From a checkpoint of a small mixture-of-experts model trained on Wikipedia.
Size: 13 layers, width 192, vocabulary 2048, 64.2M parameters.
Experts: 2 picks a token, a sigmoid router.
Training: a variant of Muon for the experts, 747M tokens, 5585 steps.
Below are experts of layer 10 (counted from 0) of a mixture-of-experts language model. Rows are named router (the router's row for the expert), up (a neuron's input weights, with its number) and show model dimensions 0-191. Each number is 200 + 40 x the weight over its row's rms, rounded and kept within 0 to 999.
Before each expert's rows: "mostly gets" lists some tokens that are sent to it at least half of the time. This comes from a sample of Wikipedia text that the model never trained on.

# expert 6
mostly gets: "ä", "ü", "ö", "ß", "å", "ń"
router,214,139,181,157,270,176,178,210,214,185,225,200,184,230,154,199,188,243,188,225,219,150,198,144,115,306,270,244,163,165,176,273,130,207,199,150,192,239,215,195,215,193,219,167,185,222,217,215,246,198,179,226,197,234,236,165,140,148,257,208,195,157,263,195,183,256,114,168,191,192,175,223,260,148,240,156,240,106,159,244,219,212,188,226,138,241,222,217,218,202,225,184,178,225,191,151,238,173,240,170,205,228,215,149,140,148,194,183,158,226,212,244,112,275,104,238,280,188,238,249,208,249,233,162,187,193,180,193,186,179,141,259,162,244,151,261,209,169,246,275,215,264,199,271,222,254,133,169,163,260,215,195,224,178,182,163,176,220,250,185,168,205,186,178,203,116,171,220,167,176,207,250,205,230,208,211,211,195,107,234,200,209,164,272,215,196,165,234,224,254,102,231
up0,256,204,159,214,220,283,180,125,217,259,176,275,212,161,197,215,173,286,157,171,125,127,204,155,211,276,196,215,275,178,162,217,163,256,241,159,242,164,149,217,198,185,255,273,260,257,181,178,203,112,221,200,289,200,221,296,230,128,297,183,173,193,178,263,195,221,200,168,102,219,186,185,199,189,249,179,177,174,164,150,179,144,317,237,209,246,182,178,238,188,203,232,254,143,160,177,161,166,215,153,230,214,189,189,226,231,162,111,194,155,218,218,147,198,176,215,221,204,294,187,131,223,203,177,182,252,182,221,191,268,172,193,185,247,192,248,227,149,255,249,226,189,210,154,169,178,160,216,209,257,229,255,151,244,225,200,169,149,171,196,176,196,172,242,183,176,177,245,186,185,184,151,208,230,213,191,199,181,174,212,185,225,180,204,244,193,122,231,199,225,229,162

# expert 12
mostly gets: "ville", " Street", " Washington", " London", "ford", " Center"
router,148,145,257,134,221,212,190,155,161,152,145,226,197,220,181,208,174,252,246,244,181,212,257,209,148,226,219,209,228,229,131,248,203,177,202,149,164,231,171,240,197,260,193,143,149,195,223,153,254,200,166,163,246,170,270,183,218,206,259,229,191,205,266,199,211,258,292,136,171,173,179,205,189,145,162,228,198,185,161,246,161,195,243,180,176,133,235,258,160,171,225,144,230,183,226,171,255,192,220,209,266,271,198,184,158,254,234,183,235,199,215,165,141,232,127,215,276,206,121,180,185,181,195,228,216,118,203,221,166,253,154,219,202,155,171,195,147,217,161,222,142,214,164,245,186,196,158,208,196,268,184,200,220,197,235,173,246,115,210,162,221,232,237,240,221,141,215,267,178,182,133,202,223,233,172,204,204,262,204,245,153,224,99,341,206,182,207,182,135,272,164,221
up0,196,141,257,161,194,160,195,179,195,194,144,157,171,194,170,163,65,221,198,219,213,157,189,206,145,216,191,183,183,237,210,237,149,220,216,180,189,260,200,196,227,232,215,210,168,223,177,162,168,207,211,281,195,117,185,161,256,105,241,172,299,260,181,131,204,268,228,225,160,168,176,143,250,224,250,265,203,224,203,165,258,219,180,277,179,144,190,219,124,185,226,166,178,171,253,181,261,175,181,214,187,165,211,223,162,186,160,127,149,176,228,229,204,164,165,216,229,216,131,267,255,110,142,230,199,192,205,207,218,282,238,195,257,218,234,261,159,247,241,230,222,223,190,250,166,196,216,241,238,152,213,313,204,200,272,219,242,173,210,141,181,220,169,223,185,180,118,224,273,189,197,195,172,241,182,224,259,191,254,258,182,170,211,222,176,158,140,161,161,201,192,208

# expert 36
mostly gets: " Smith", " Mc", " William", " Martin"
router,173,160,206,228,268,130,235,158,195,232,142,145,195,246,131,169,162,220,187,203,198,245,227,203,145,178,188,242,186,220,136,252,154,235,157,187,190,211,240,214,306,217,182,219,161,228,198,170,270,235,187,152,274,211,209,131,179,240,264,203,186,245,226,187,178,208,175,195,197,181,183,143,184,190,85,215,259,166,144,249,167,222,177,180,121,234,208,220,223,180,208,173,191,203,166,251,226,237,207,167,279,182,259,174,127,185,233,155,236,123,196,173,195,205,154,230,252,155,136,202,170,198,145,183,241,159,134,210,213,201,180,180,242,171,230,255,229,258,221,236,238,192,208,275,213,195,117,162,243,279,189,222,236,235,184,142,232,146,210,244,169,202,249,174,214,183,189,197,220,168,267,212,239,231,189,181,218,281,162,258,175,209,142,278,81,186,200,182,183,246,127,222
up0,179,170,185,194,181,179,294,160,174,231,200,234,246,191,175,248,242,228,208,203,150,252,282,159,216,159,167,199,180,214,248,165,191,183,213,196,203,268,134,225,46,206,172,203,274,213,218,198,197,145,136,177,241,167,168,184,276,168,180,173,190,198,171,215,175,179,200,212,262,218,253,255,197,190,218,207,190,231,168,176,207,202,233,202,205,194,218,133,149,161,211,238,204,232,198,185,238,223,282,188,128,238,190,194,199,185,308,137,245,145,184,133,192,203,221,215,187,216,170,241,180,186,123,189,218,214,231,223,213,274,166,162,196,263,181,199,266,264,173,191,192,213,218,251,172,199,221,246,174,202,178,165,165,226,194,201,273,174,167,249,183,236,132,297,298,132,242,182,167,224,201,232,137,196,283,207,186,150,120,186,210,275,207,147,194,187,256,207,160,188,109,240

# expert 63
mostly gets: " ex", " near", " Ex", " over", " at", " around"
router,187,196,210,218,197,161,192,177,203,223,172,130,170,236,151,161,208,142,233,181,218,166,228,262,235,295,173,204,230,229,122,209,193,243,196,145,164,264,231,221,214,144,228,204,167,196,183,158,249,226,192,150,222,217,191,142,162,267,244,206,190,220,297,195,168,259,194,181,222,146,244,241,186,204,139,237,198,193,134,241,219,173,286,196,239,235,217,225,195,162,129,204,221,233,201,165,237,183,202,257,193,209,288,251,212,236,214,272,239,150,206,188,179,210,228,177,194,184,166,229,129,188,210,104,256,154,190,210,175,177,242,277,180,201,159,151,177,205,270,261,181,177,186,266,159,213,214,248,186,151,127,160,245,206,260,191,228,163,208,274,207,188,304,227,205,147,193,178,151,101,159,232,164,214,232,174,281,178,144,160,121,169,177,179,189,155,207,243,175,273,161,190
up0,221,238,174,231,297,253,187,180,241,308,221,207,106,181,157,188,224,225,225,203,223,180,163,147,261,261,164,222,215,216,214,229,207,248,217,164,191,242,182,230,105,225,192,236,174,112,244,186,235,317,152,203,221,202,181,194,207,246,264,235,249,147,186,203,249,207,242,136,194,179,221,242,234,150,196,179,209,193,196,162,189,113,233,225,227,170,235,160,77,231,152,271,268,285,193,221,219,202,151,150,146,189,182,247,162,187,196,204,213,221,197,258,219,159,167,186,184,205,201,151,147,208,171,180,193,165,256,174,174,219,213,219,211,184,178,150,157,192,221,193,205,172,244,296,168,188,208,172,188,259,223,212,229,221,224,222,174,167,206,122,212,177,174,194,153,224,187,274,152,239,193,212,216,151,232,130,129,231,146,173,180,133,130,180,184,178,298,234,204,196,213,173